Experts of a small language model.
Size: 8 layers, width 128, vocabulary 8192, 31.6M parameters.
Experts: 256 experts in each of 8 layers, a softmax router.
Training: a variant of Adam for the experts, 275M tokens, 5882 steps.
Below are experts of layer 3 (counted from 0) of a mixture-of-experts language model. Rows are named router (the router's row for the expert) and show model dimensions 0-127. Each number is 128 + 32 x the weight over its row's rms, rounded and kept within 0 to 255. Numbers have three digits each.
After each expert's rows: "comes after" lists some tokens at least twice as common just before its tokens as in all text; "comes before" lists some tokens at least twice as common just after its tokens as in all text. This comes from a sample of Wikipedia text that the model never trained on. Tokens count by the router's weight.

# expert 217
router:105154147179111110142079178126115125034142116177161157129137139078154118144150117057142119100105176110123179148095145107137137122129101157160095048136125139113087095123145114136151082080077139155169174149093162164130097125145180173107162098127086123123122180101075099174124161086157133122149091082171132153075137035100097103175117091109152157144138116073098103120127089106171119115143
comes after: "-", "–", ":", " (", "|", ";"
comes before: ":", "–", "\n", ";", ")", ");"

# expert 91
router:124122086134135101147145107184113188074087170080175182184183159147150114102173174120095101129088106139185143114133116065158173083116134140123088113201130175198083094123136124165123113143124160148109101141103058088052133157094117153097106124075087117178092129155112108117119127156135146178103096112158090120180097117168118124122125090104109139100079097134116190171145129149118122147124
comes after: " |", ";", "|", " (", " to", " W"
comes before: " |", ";", "R", "L", "/", " 0"

# expert 224
router:089177116140118053088096102097108109076164127076093125178122124074070165171128122125110116146157129088197083187108188110109113084154113083189172104174163115142151085129092109173143097074090159144109132128031165111106124097132165159074131100171105161084112147105142086100127169101093099132123143117099155115129089095141134114131151147166126149149103087129131111177110164136130136171138
comes after: "\n", " 0", " |", " 1", " /", " 2"
comes before: " 0", "–", "0", "-", "1", "19"

# expert 66
router:102198105153079151126095135114108043101154122106038162138158144102125107091125110096099151099132139116119094127118138141161129144106106126170145125149099139183150077128151122123096112036111100170157150170136171184171192144144115147100133171088082122107075156119135072115128131194121081132178136129100162105102096133161133078153151111146161173090068162068111086135125107154080141154140
comes after: " |", " (", " on", ":", "|", "–"
comes before: "th", ",", ".", "–", " September", " November"

# expert 107
router:094126165136106111141070180098140002072109118075108112141090159162086108149162127142073144108129154152159115122179153125124109087155129080142113098124160126115104111114081150165136137054103146130150101139063187149097115124138137160120134153150115122149148128118063094082139193123133132082104131156178176119169125029168085138172135117145163115170148076138124105128152123122095124106120
comes after: " |", ".", ":", "8", "0", "6"
comes before: " |", ";", ")", ");", "(", ")."

# expert 192
router:115158115142105136168158132193123172086139147094138174107188144117081080132102124073170091122071184116099141145147137136172141147194148133087078101144079128086115087151152143180095119075107138113153175171173138151176139089103069160125136106134090191126148102095106086100140114145115138098173128064117136123148093107113179093153103073110142168123110163126140057119158064087132170116124
comes after: "|", "_{", " (", ":", " $", " P"
comes before: " |", ".", "}", "ing", "/", "th"

# expert 170
router:107136117127144037156141155090115127090163120179145073168119086117124129127079148115161112126121158151206116152135115119190108039137137141149154065103153131181090118155096117085131119172152107142145120157055147089103145153157096088099117132117106110148127148088144097058105186120120106080095134147174128163105131027102111137150138113125095129106161082198127116110100171093128113118155
comes after: " =", " ", " JPL", "°", "Personal", "W"
comes before: "\n", "N", "°", " ", "W", " MPC"

# expert 225
router:223097133138129192103113114171106166140152096153117138198162098151133082114185121108133100115088180146073108084182134132181125132130157155094079137144109106123096117158127143131107116067179131134130160146203106117128136074153095110103116101143175121089166109171110136194124099125144174035104121125134138127085150092186106112147138146136106140159126100127176136107136091196099172103165
comes after: " the", " and", " of", " a", " The", "ing"
comes before: "s", "ing", "ed", " of", "ers", "ic"

# expert 100
router:155101126161118054136128123091127046121126142158143083139092136150150077114176125172092122172181108160203124132161146202098147072128098101167094137120133107133150118050099099101126162143133135105130104168055128132144125147135114149152099100131129134183165113100126128043188195137129144092140132180140098099113156058090126154099128155128101115109126113117123127098089120101127056070103
comes after: ".", " ", ").", "s", " JPL", " season"
comes before: "\n", " The", " In", " It", " He", " This"

# expert 112
router:166149125096161091128115066119158186107114170099110140115060069164123099126099146167137168093171076128156081162081119114099165087121107148130158096077100101104140123156109110148132115183121133151120170166094075139129132186108089087133091109081131179153079121110204112092176096134144175082164076159135136089121125096090121128121139172137095146099129155097154139126131131080197075191127
comes after: " ", "\n", " Name", " Year", " Candidate", " Title"
comes before: " ", "\n", " Team", " 1", " Name", " Votes"

# expert 159
router:126109123128126166141105128128147088192126123141133196071152110066134169156130155208147116090101150094140169065104100139167097105149124122056123142160123151120135186077141064056074149144112093032127104124163128171111134145132121098173148122123173098115151146118128155155114134142181106156136088084124118113066077104094087107097069150088116120135081100095125165134137141187136124124138
comes after: " was", " he", " to", " He", " and", " also"
comes before: " in", " to", " on", " the", " a", " by"

# expert 87
router:102139160126101071149138094137125024058105139142113059174125191109137144144150132140095105145161092176147095153134162156148079098127165120172129146169155134129171110098143175160162121110162116185126104108079164166168119175076107152129124091100110110131094125104130102115135193130100104129153137182144133112075168076087157211128132172172173142173134154130115169144141112109139166139079
comes after: ")", " |", "\n", ".", "\"", "=="
comes before: "-", "\n", "|", " \"", " -", "==="

# expert 135
router:098171107127197101149117151152096131125115135132175127153138114134125120140100157111142127115091087165175074164187072128134132146171175144190150125079113103137094108148117151167110156071131124096085096071069118076115110118089126182113121155095124104138144120107066132100128175148122087100175134102096104199162118080145183056165128110132096174113077059094145163161131152165103161146169
comes after: "\n", "″", " 1", " 2", " 3", "′"
comes before: "W", "E", "1", "0", "2", "3"

# expert 176
router:134165124158155109188100162087160116078155142155150097125114146133142143177136156079099147108071175176112134121173078108169111143157131146189119079143104149125105079145080122169093179132112083153121116138070123145105149137139110169096164103159067104110154169114138107097074178106160149118130091124160153191147143084200116110193110096162106165170156123189134140111115071099056119113115
comes after: ".", "/", "2", "^{", " (", " —"
comes before: ")", " (", "\n", "^{", ";", "/"

# expert 242
router:173125066157163182140105145133124092154113144096131151092149135149180137157152191130064096138074105098172105108125095115176109119125136072143147065179118090135115112108111079130096126160137148065135126102111071144102133144091129142107121092181127124178191199148119150089191138156107132147161094101100089133162082174171130106146125086117164069116136049146131175107165092118159135152162
comes after: " |", "%", " was", " $", " were", " population"
comes before: ".", ",", " were", " to", " $", "2"

# expert 146
router:149132113117118113153129158068063093077168184137122111108142075088106169151076109160096163127178147097118107128083093159159155071104126117097141101126155221136124125132147097081178092195120098131140143109113117138107164152182164082171165144102110062152115160077188137098126160091139096124203129131128145164132130097078136082137118188094124195101159167106139109124124132142120114149099
comes after: " =", ")", " is", " ", " was", " –"
comes before: "\n", " a", " American", " an", " is", " place"

# expert 211
router:098159118183115092103096095104088159111145133067116117153070151126135106145144137105150141127179108159159099141139130168165126054127115089174138063124173136055096136136149112138105176151124104152098145075056141115120119163098072142100111075091093180196143161109164092103110101098100162125120125130120124094149168098112147141230160115125121151148186148125117135171119084092187077129122
comes after: "-", " ", "\n", " km", ")", "%"
comes before: " \"", ":", " MPC", " —", " ", " Density"

# expert 86
router:071187060109100077194161125143103173129144164180187064157133142079127127140169115082130119153172202188149144135136145187169099138131106144132124170147141158140127119118132164160106138112149138143087135129125087152164138116101094120118131076160105115136148162104173136071151105092156127121127109127103105200138173162128113137117112107144073152131196076161161088140060062134156104166147
comes after: " Website", ".", " www", " also", "See", ":"
comes before: "\n", "com", " www", ".", "org", "/"

# expert 149
router:177148196143106120182130140136181192176109133133121156098178168175191116084112088107134134156102114122076132154159059161148142141066149168148124161167094113113162139158066084152150145149134171067115163185162083080117084119135155118160154126105165146096198176177097158134073117128164102114090130124167106129127103123115130112100108134087097125156109148191145133112081094129132174145121
comes after: " the", " a", " h", " b", " t", " f"
comes before: " of", ".", ",", "ing", " and", " in"

# expert 168
router:068168114123129135098078094135112132091140093096119073161142121069110135181104165111153132119110115141167107169104165156140172133178108105122147176150170076111143090126141193158156099081133120181156147152108186154159148118142096161097141198109117080132113140149144098093140210134122137051150084147098130139089143145116103182202158139153103178144123069083093129161119134141153166107187
comes after: "\n", " information", " 978", " ^{", "History", " details"
comes before: "-", "=", "Personal", " Born", "==", " Location"

# expert 145
router:149085160152150084098066146083145059119105163141131134073142111093098140200145116116065149123151111145097195075150160152108076077118137109119128123152146152106131175084123086107129180165133123067112126143077165158139126167147104160184147107187182105137130167091128149129165177126161112167157121158193119108122060102080106123156138179123126073164176165093126110090154122112130141132106
comes after: ",", " was", " and", " well", " but", " is"
comes before: " by", " in", " to", " with", " as", " was"

# expert 213
router:080121151130153159169067160144105119168129184179137113120156125053159065133160120088100122109095129095067171143126145131129090198114108153103142113111087141151161118097117097107154159033126129130115112135132157124149165128099157111116133172095103139161106086107077177128126100167119081158128081065140065186157132129129143109082135099120138088081093144073111146088202129150100185123110
comes after: ".", ",", " where", " in", " In", "In"
comes before: " was", ",", " is", " has", " had", " also"

# expert 84
router:090172155116145149102149073161129031126135129130136094165162159078144133132160141169138096151130114156184093166167103155163087102110152145171148166126148117101158138144141147158153077073137180178101063073085165106118114177126113174172154139121166104118116133129066089105131167151082078082164122186131116133091129123089157162135125133161113157193093089113092110105077091113126176113160
comes after: "\n", " |", ")", ").", "==", "|---|---|---|---|"
comes before: "|", "==", "-", "===", "In", "The"

# expert 90
router:115163157137153156151131091146090146162109085101170139141153072184096145116079141108112109121068156168076143117097153133159134214161104125144162115139110090207159095160084144096107098101174107086145108089120163153183102176103124114105084140126084164129096149081151181185105097126118114079157113123170114179118118157170153082084116100182078084110120137151154131125142112200098136141158
comes after: " (", "(", "19", " in", "S", "\""
comes before: ")", "),", ").", "S", "I", "M"

# expert 92
router:127132048117150120123165162142103143108146165118146139119146118112133095135062121110168147129122193110124078076144078099167139087148114145026100169173129201132127163156120112076102097183182079138138169100139093124125158137134099106135129103093173085130102168078155125205154133113155135116132139113133094174099166152117147103144066162093158114102207115121147084164116103134073112152105
comes after: " is", ")", " was", " a", " It", " ="
comes before: " a", " in", " an", " species", " of", " by"

# expert 89
router:106067092171161136120143158112101049150135129112142133081130097081100170154117144144075119152150118091163177089111103174094117172144151120160132116102095093149166183064090091081114195152156093080134125137121117130108164165163139088141108146096134166112092108130180166179126096150125090186133116147133157117077093185115125139092148170148151068125126066062115118118160195113079126129130
comes after: ".", ",", " he", " He", " and", " served"
comes before: " the", " a", " his", " an", " he", " 18"

# expert 234
router:213186181151115178130113154103136108106104151102090177079155144120139101111135100080120106125133099082108117165153150072128147117082153120210124089139131134139132131168102104141179104135129169117107120167073113119108086135189140166094154203126101121137098089125070103090106151125147153134162121151128121088099081049113085117166147067062118102119078139128152183154127105147145117187100
comes after: "–", " |", " ", " 0", " W", " State"
comes before: "–", " |", ",", " ", " W", " 0"

# expert 198
router:117042125153130111145131106152178000140152147076128161081133139111131108132123127135080153123161117101195132059139143160111111132126112119124131101149139104127130191074103108068101165170145111061120109128140139154126150172127118106203120128147193131141156118136127180112174129131154133166125136159137100081140108156110117144152131193120148064146135077137110103128154168117142110090123
comes after: ",", " to", " had", " which", " there", " not"
comes before: " the", " a", " been", " an", " his", " its"

# expert 228
router:128106137142085075142065093175134141084144166063161155113181127066159107172182159071129140125110128141117176084185145119151110104116115133118115100133151119100085160105115061145086124145091113123100119178133111133118108155113094184193204112175105121175095170107115100124161139171135110171176136159109095127120115085105164131167100123107127195106158154117168124060149109140196089132131
comes after: " |", "|", "See", "==", "-", ";"
comes before: " |", ":", "==", ";", " also", " to"

# expert 245
router:145186106115091159148107139146181082089154162112101209108180139089130083114145109077127124078072164116081074165168106125195142150114127098149107094107131134147145104205122123153115129109145103135120133151090119148096140143104092108094105173148089075129123185102129081094103119173099162130146122140148173125155102143215111071190112128146196148098111108150137135172091077106095129097153
comes after: " |", ".", " (", ":", "N", " ft"
comes before: ".", "–", "°", " km", " ft", ","

# expert 76
router:158111157106152107120104204145151090104159140155159108152112080120169110118122168130158096152138105151107077131167092083129133117130176132166161153135058115156169044154083170126098094113133135109134139104115137084184099157156159136159117064089100127149131121119074117072128212140153097083181082102129141179082069094100141158107153097158146118122132188159164161131094110122116185115082
comes after: "==", " ==", "===", " career", " ===", "History"
comes before: "\n", "The", "===", "-", "In", "=="

# expert 189
router:086171090151184145088123087122083070167112118158146099164100109168103095142087143150130100141139091174156121164141134176156131154167105133193177151144107104110161098091098154135090170093171180107133088100078138133150110138091070169143048094059159137155116094083152132083163173102104107106164109131082131132172118168194131119109116145194075108109113081101120091126101137111138136103115
comes after: "\n", " 1", "s", "1", " 2", "2"
comes before: "\n", " The", " In", " It", " He", " This"

# expert 202
router:151115175136096091180077136131100079114104092130189162093156114130128117179109106082119076130131092120104157093123123149143132161128110098170148138119164138156145097074124080088165152085117179130154192140131183162102110122137155157122156101142106089133122161121088121120049155099100076121173097093190095154062125048087148187116167107135119102145109159092090143092152101166160145061140
comes after: " in", "|", ",", " (", "In", " In"
comes before: ",", ".", " |", ")", "–", " and"

# expert 165
router:156139171138139055139086051134127125076145146097131115147138099088082140157112147156170184112153123144163096113115123109102157074114111164147125113064147059078115152146142098127126128107109092131165138105078095125151082160142147142125183124087078121117111115078179070124118113099126198065134113135104128094091185097061180180150096119112106158127111124096070095158145143077168110154087
comes after: "\n", " Title", ")", " ", "-", " Team"
comes before: "\n", " classification", ":", "=", " Years", " Title"

# expert 182
router:097130135154143092098125099079137081167082106171132117150071143157130096145121131180110115167172075165150142150148150184106118167118102135182121173094167128104166120055110086125106145090137183108146082103090124126179104143101101148154077126136158119172128091058110128050138141125090112070172118152138107104138124109136154146094140164140075089091063137056141133077083140083107088108140
comes after: ".", "s", ").", ".\"", " him", "\"."
comes before: "\n", " The", " He", " In", " It", " She"

# expert 233
router:089183153122139129137096188134129101106128138135102136117100131112159077086111085082100090089101096150104113097175064102147137172077157095183102114166158113120090083147092127148120114103096167124151125157106185164096094124112125160088137198088095100154106162115083128077143131135113055143101067113124100150160134026141123087145138075123172170099138177123137160079137088109127160086124
comes after: ".", "′", "8", "9", "7", "6"
comes before: " |", "%", ",", ".", " million", " m"

# expert 134
router:128172117172091124185091134135171028064139150045082173144146139083130099099108103075105125097100129142123083131129157087123170142158161158154136093149102173160133088122116083141123100070079174152131175150081162177092140123120140185119142119152076114123087164101103071086120118182119110154139101124117142106146095127180158070121128107090176147102094149096143138176165136144127148115123
comes after: " |", "–", "|", ";", ":", " ("
comes before: " |", "–", ";", "',", ".", "th"

# expert 114
router:155144096124138062100115100107149078118096125047121082149132142092109154183118155162109125145164104126207076160110114148177129111182146062181141057124107106146096077126115144178131109160148134140134129109047109134115174175137076112127118157138114103110117121115160104090117178115101170060130107164128163122093174084129157147217131165157127121087134105141131147114097134095106085096168
comes after: "\n", ")", " /", "1", "2", "3"
comes before: " ", "-", "\n", "|", "|---|---|---|---|---|---|", " Party"

# expert 81
router:173150110125150118175066196080103162109076100125119154135103082086133160121088100113118121106107094149185156112185102085151054082092126113193165093172134139096100100121161084172125117182126152121147120165075121104093127154103121162161125116096124156138172175145132122080140123126132094153094108135136162056168111060139142101149129093086135150184162157119165128080087120068165145101145
comes after: " 0", "%", " |", " 1", " ", " 2"
comes before: " 0", " |", "\n", " ", " +", " 1"

# expert 153
router:164094142087148043108145077145211058114109134073117059164086129091104111115153150199141135091123106113142079168141092155140161091140131164150148113167128066095134115125153123172108083087082106144160156144090087137162111164117166132123127086125173161127131105157071118068133159128109154049143126155142151154078108117096166200106126146170107125137108113108136139106135096069133116138121
comes after: " |", "\n", "|---|---|---|---|---|---|", ")", "|---|---|---|---|", "|---|---|---|---|---|"
comes before: "|", "\n", "-", "|---|---|---|---|---|---|", "|---|---|---|---|", "|---|---|---|"

# expert 79
router:126171148109137100142099123071107049147099078057043173146121160192076159157118150132103134147159082147176159170122096158105131093094154075183147096123139119094113152137111071159098128168113156132143137117069099113079098169158101129169132148118138188169130166115127085069105129121145091130154093125160123069105120074087151171178145126134135152106118162105116164171138156108120079117133
comes after: "\n", ")", "}", "%", " 9", " 1"
comes before: " ", " 1", " 13", " 10", " 8", " 2"

# expert 130
router:108084171117151137144114152171163062087095144072200181098135134168159111134090119160134092103090089167142192133166128111104147072107079186158163162118122123136047097156162101163076118146099125136101148143109111152085129164148144148119120083093165089147120177139110096097123175117157176113131095069148123184180134102090190094143112096102128099156143149129158139070130111081142147162125
comes after: " |", "|", ";", "/", "–", " −"
comes before: " |", ";", " hold", " gain", "(", "ful"

# expert 209
router:096175152175155142171093162082151118074135104170115125151142118097162172158114126111155153114085171077087126094145083149154151106171132131184108123124149146090076136158138197189117114154102077142130142145108154153124121133170146132061226152105085113158157146141116091149097172074149178115118093090156128160070156064119082115201131129089133101082169130128114119108101118111126133111178
comes after: "°", "-", ":", "\n", " •", ","
comes before: "\n", ":", " (", ")", "°", " birth"

# expert 83
router:130165120152136186131086121170124079117139104167100145063123124095152069064115097103094165079089177145130132137142118138164116167141108112190131104163094143144165078157151122096108160154112171090166143135129176207112173168080074141135086167081127116148123175116095116093107095146116144144186064123135160138142125098167145071178119122125180148099078117099148097120153077127116180077104
comes after: " $", ",", ".", " than", ":", " over"
comes before: " million", ",", ".", "%", "000", "5"

# expert 160
router:108167129094149100099076067093139075073144168059165121152107097109123143096125164147103117162164063179170066135167139109138140099171133125176134119151111121140180090128142139172124154149158160172111105118083168125137112182139113128159137114106124131121106154109201094090139215171105098106117124174102110087110128074097176110078118196117128163114088126083110114174155134084091135171116
comes after: "\n", " ", "==", "\n ", "===", ")"
comes before: "\n", " ", " USA", " P", " B", " S"

# expert 155
router:129184137086134117165066198065103074068093096123085127122151105141097163160118126090081115097134097159136145167118106115128110137154089119161129126064122172161145132086147096111130116131130126105167128110123135132107148166181124103107172148142075072170118182091167142117126184150122071120181087101183107160091101048168121059139135124140146163078167155089142153122058112150121148115130
comes after: ",", "born", "–", " 18", " August", " September"
comes before: ")", ",", " –", "),", "\n", "–"

# expert 137
router:106133142096158137080160105131135060071113100062138053156098100100130115097053166181101107154142103134124035163123116162161150150146116149132151158157130108159192095108116140114133083065142140120181112091125159106190126158084139086151059137102122102141109079089099138131133159146105076067150130132157149143068100140147176153100162132177115116082129091128146120083114131148107164114118
comes after: "\n", "==", ".", "===", " ==", " ==="
comes before: "\n", "The", "==", "In", "===", "-"

# expert 82
router:152169137180099164149111057106091115138118181092085181140134078169161154118108134102142135099173093125159146175112116124151151060075091126164147145136135152120171125158127100130115109181135128115128075153082101054092146166099105093090106169097122157182095181112199089077122087126103136129177119198181109115177135069091123104094128123106103106147115138130134148099107126083127081158171
comes after: " ", ")", " —", " 0", " 1", "%"
comes before: " ", "\n", " 0", " —", " 1", " 2"

# expert 179
router:142093177106183166089135127151130079121061123117172070105150195190160068111097140160121065137079092133116105138158134141083117153158114154159119166121165125119177113063104099126109146072159185093156085134137115101175131140094118114190104114130121117161168105097036174100137101126145135078147103140158102119142095143153172132083160107165154117097101148142130139078118078133095154079126
comes after: ".", "\n", ".\"", "\".", ").", " that"
comes before: "\n", "==", "The", "In", "===", " was"

# expert 111
router:146197196162077117109138091120099056135118153045065199122129095114078161138147150124150110134147066120133113147141119108103137078080118103150122064159136103142105103159170113165114131168110152177108119141107098095071091127134131157163158185139106140103099127095143087078110143144081138162154127158134180060189078092105157133131167083093096112137084136120136167157141167128153129144145
comes after: "\n", ")", " |", " 2", " 1", " 3"
comes before: " 0", " ", " 1", " 2", " 3", "–"

# expert 97
router:106135121175174101111129078174132168042093140149135087156127148117175142155096175146177135146098115104163106172118144158145137084189128146111124149162131133137126133121077157194176075092119129135106109183086124123118150089105118100072145161099093098152108107082109088159161186131128187082106104107115160131092171111119131199182148106092095161156171049108108095146111151120157131162176
comes after: "\n", "-", ")", " information", " %", ";"
comes before: "-", "=", " Born", " Place", " Date", " Died"

# expert 172
router:097130066123135106077099108102126059142125096054152078182105133108138112142108180177092118136165134130172067160180149147169134127188106111141147128120155105176140097167088177152140126063129185097135084084076156116149148116087133162149093106134168114121154108114099101117160199141078097077158118153115131125147115108151127129133152157179130102109104041149081137135107161130079111080160
comes after: "\n", "==", "===", "\"", " Preceded", " Succeeded"
comes before: "==", "The", "In", "S", "M", "C"

# expert 131
router:186158139185146077111119103141077104106124180056156121096085069153077105116106150133092157114182110143206095185102127114089157047137156140168104094125096103110082125114116085169133120150117113148105169142063089133092122155076091082132102135072126156172118154116161107067147154087103164102132072139111151120168173083090108119128133136104135126106101122119170158113158129098155110175132
comes after: " ", " 0", ")", "%", " Candidate", " 1"
comes before: "\n", " ", " 0", " 1", " 2", " —"

# expert 251
router:125157129128151104102151095154104104085150168049148060150151144064152168105149139150116179092130150121197076179153104133183155062123126155163143176155174104124106150127114183141133071112101140160066122103088108113133138075098108129109157123126098090126168087127136109099178153125124097078153097148169120126076112116074154199155152150165121190158148109128087097154112090084148159108142
comes after: "\n", " |", "|---|---|---|---|", ")", "|---|---|", "|---|---|---|---|---|---|"
comes before: "|", "=", "-", "==", "===", "===="

# expert 178
router:108128162109072086081179107176163056060100117121118052158144150110128156119129138192058103142136094097180042153154115176102091114116148129151092134162123143126167097073133120136160109079115107136092104122084130127183148148139125110128128096172121132113124138099109119106147169127066112053169130180147148115096118071112153155094114140152126119116092139119186127087075109153157141081087
comes after: ".", ")", " |", ").", "\"", " ="
comes before: "-", "\n", "|", " -", "|---|---|---|", "|---|---|"

# expert 140
router:089115183143116124149101148142150112079104144117184188085175131109181105144114132131061081102108109174094215115180141126135102067083154120153151177155162173142080103113143124116077088142112095153091138122161112154096093134134105179123135119144128072101124169099123068102140134130068152146138093084125130161151102070098184112137159110099176102123128137033147098080103142160123133150140
comes after: " |", "|", "–", " medal", " November", "/"
comes before: " |", " -", " third", " –", " ", " map"

# expert 156
router:118069144126130111127145108129127019172111106168160105093109145153142098173094137145084109157156077159151132151150173203065120167099104105137152128107153087163174113063104120102095181157138185110133101137077133121149104129090110161180068143127125165157161123115086176075193122101086078089163123163142087088130125159107118151125157152171104092120129173098149143091121160117125087119134
comes after: ".", ".\"", "s", "\".", ").", "es"
comes before: "\n", " The", " In", " He", " It", " This"

# expert 67
router:110124073118136184103145146141128116155162145075176119073136204091132105125157120177142117108107152107164142076093133149133110167142141153089167120109090127077145196073143085096131151187160102056120115092182141175133153160093097160150106089121183098116095099123123189154098077103177155155122125115074131150169117170101093108114157175136155073151131070107105102135157148160112084100157
comes after: " to", " he", " who", " had", " also", " and"
comes before: " a", " the", " an", " his", " that", " to"

# expert 94
router:144163150126139027202052150105109129085117102079154086146128107109111145150121189081087112099131163129147165099127153104107095095165104103179174085134172125121104131133107093105128131088124146126155133115078169126107152158118105172086149121187101110113119168131145094114095208105120087095156102103119167186114113052100100108138141054167097132095099156097104116077153099165142124122127
comes after: " (", "–", "19", "|", "197", "18"
comes before: " |", ")", "\n", "–", "),", ")."

# expert 247
router:107105135168146090154109133149149115093072107074122172121118097113163139148145155124058108111113135116135224113170125103097141043091136159178130139129102084106079107110161087167149153136123091124117164177119076106064130155114104171143158172191097122175165162108096121059129146133114098092119072107156111155160110089117153106130167100089056111148140137111154083060144147124139112111172
comes after: " |", "–", "|", "/", " +", "0"
comes before: " |", ")", ";", "(", " gold", " +"

# expert 139
router:120109137157154082141127095161100190124192175174140167178173104152116067169107135127120122189147059150137124109098138100119144049126125151100134118186130117083121162144115086087115116153138099065084137192107113189149074191132149082147114105081131144157123095065139156142135116151150122110128138072112109150122125129097170145132110093107093149101147150129145096107100144170207157199137
comes after: " ", "\n", "==", " one", "The", " Majority"
comes before: " ", " was", " is", "==", " of", " are"

# expert 195
router:138143175107099076088142090133167054120130142069125089160175121144103173148124149177120106154130118128196117180158081182121099102072156164175128128191133140140117121143167098175109088154086114172124119169077108152089146096128123140148125127103185123132171124129083073087096147126087116162104190136118149135114115096085171140088144193125125110146081149106114100089097074068140164145084
comes after: " |", "\n", ")", " ", "|---|---|---|---|", "|---|---|---|---|---|---|"
comes before: "|", "\n", " ", " Total", " Turnout", " Majority"

# expert 1
router:149157130127128066128111092115089012065130112093112124151145134125116135133101171173055121155130113137215068157149131154108041087143140084149108101167121138169131154146168092168149100140148143157146131119051138123140170139100111159130120116128123137128156168109100077079136165108081170162133136088123119071152152091097146147181150160134147128145123126092127108178077174124147096156166
comes after: ")", "\n", " 0", " 1", "%", "\""
comes before: " 0", " 1", " 3", "-", " 2", " 4"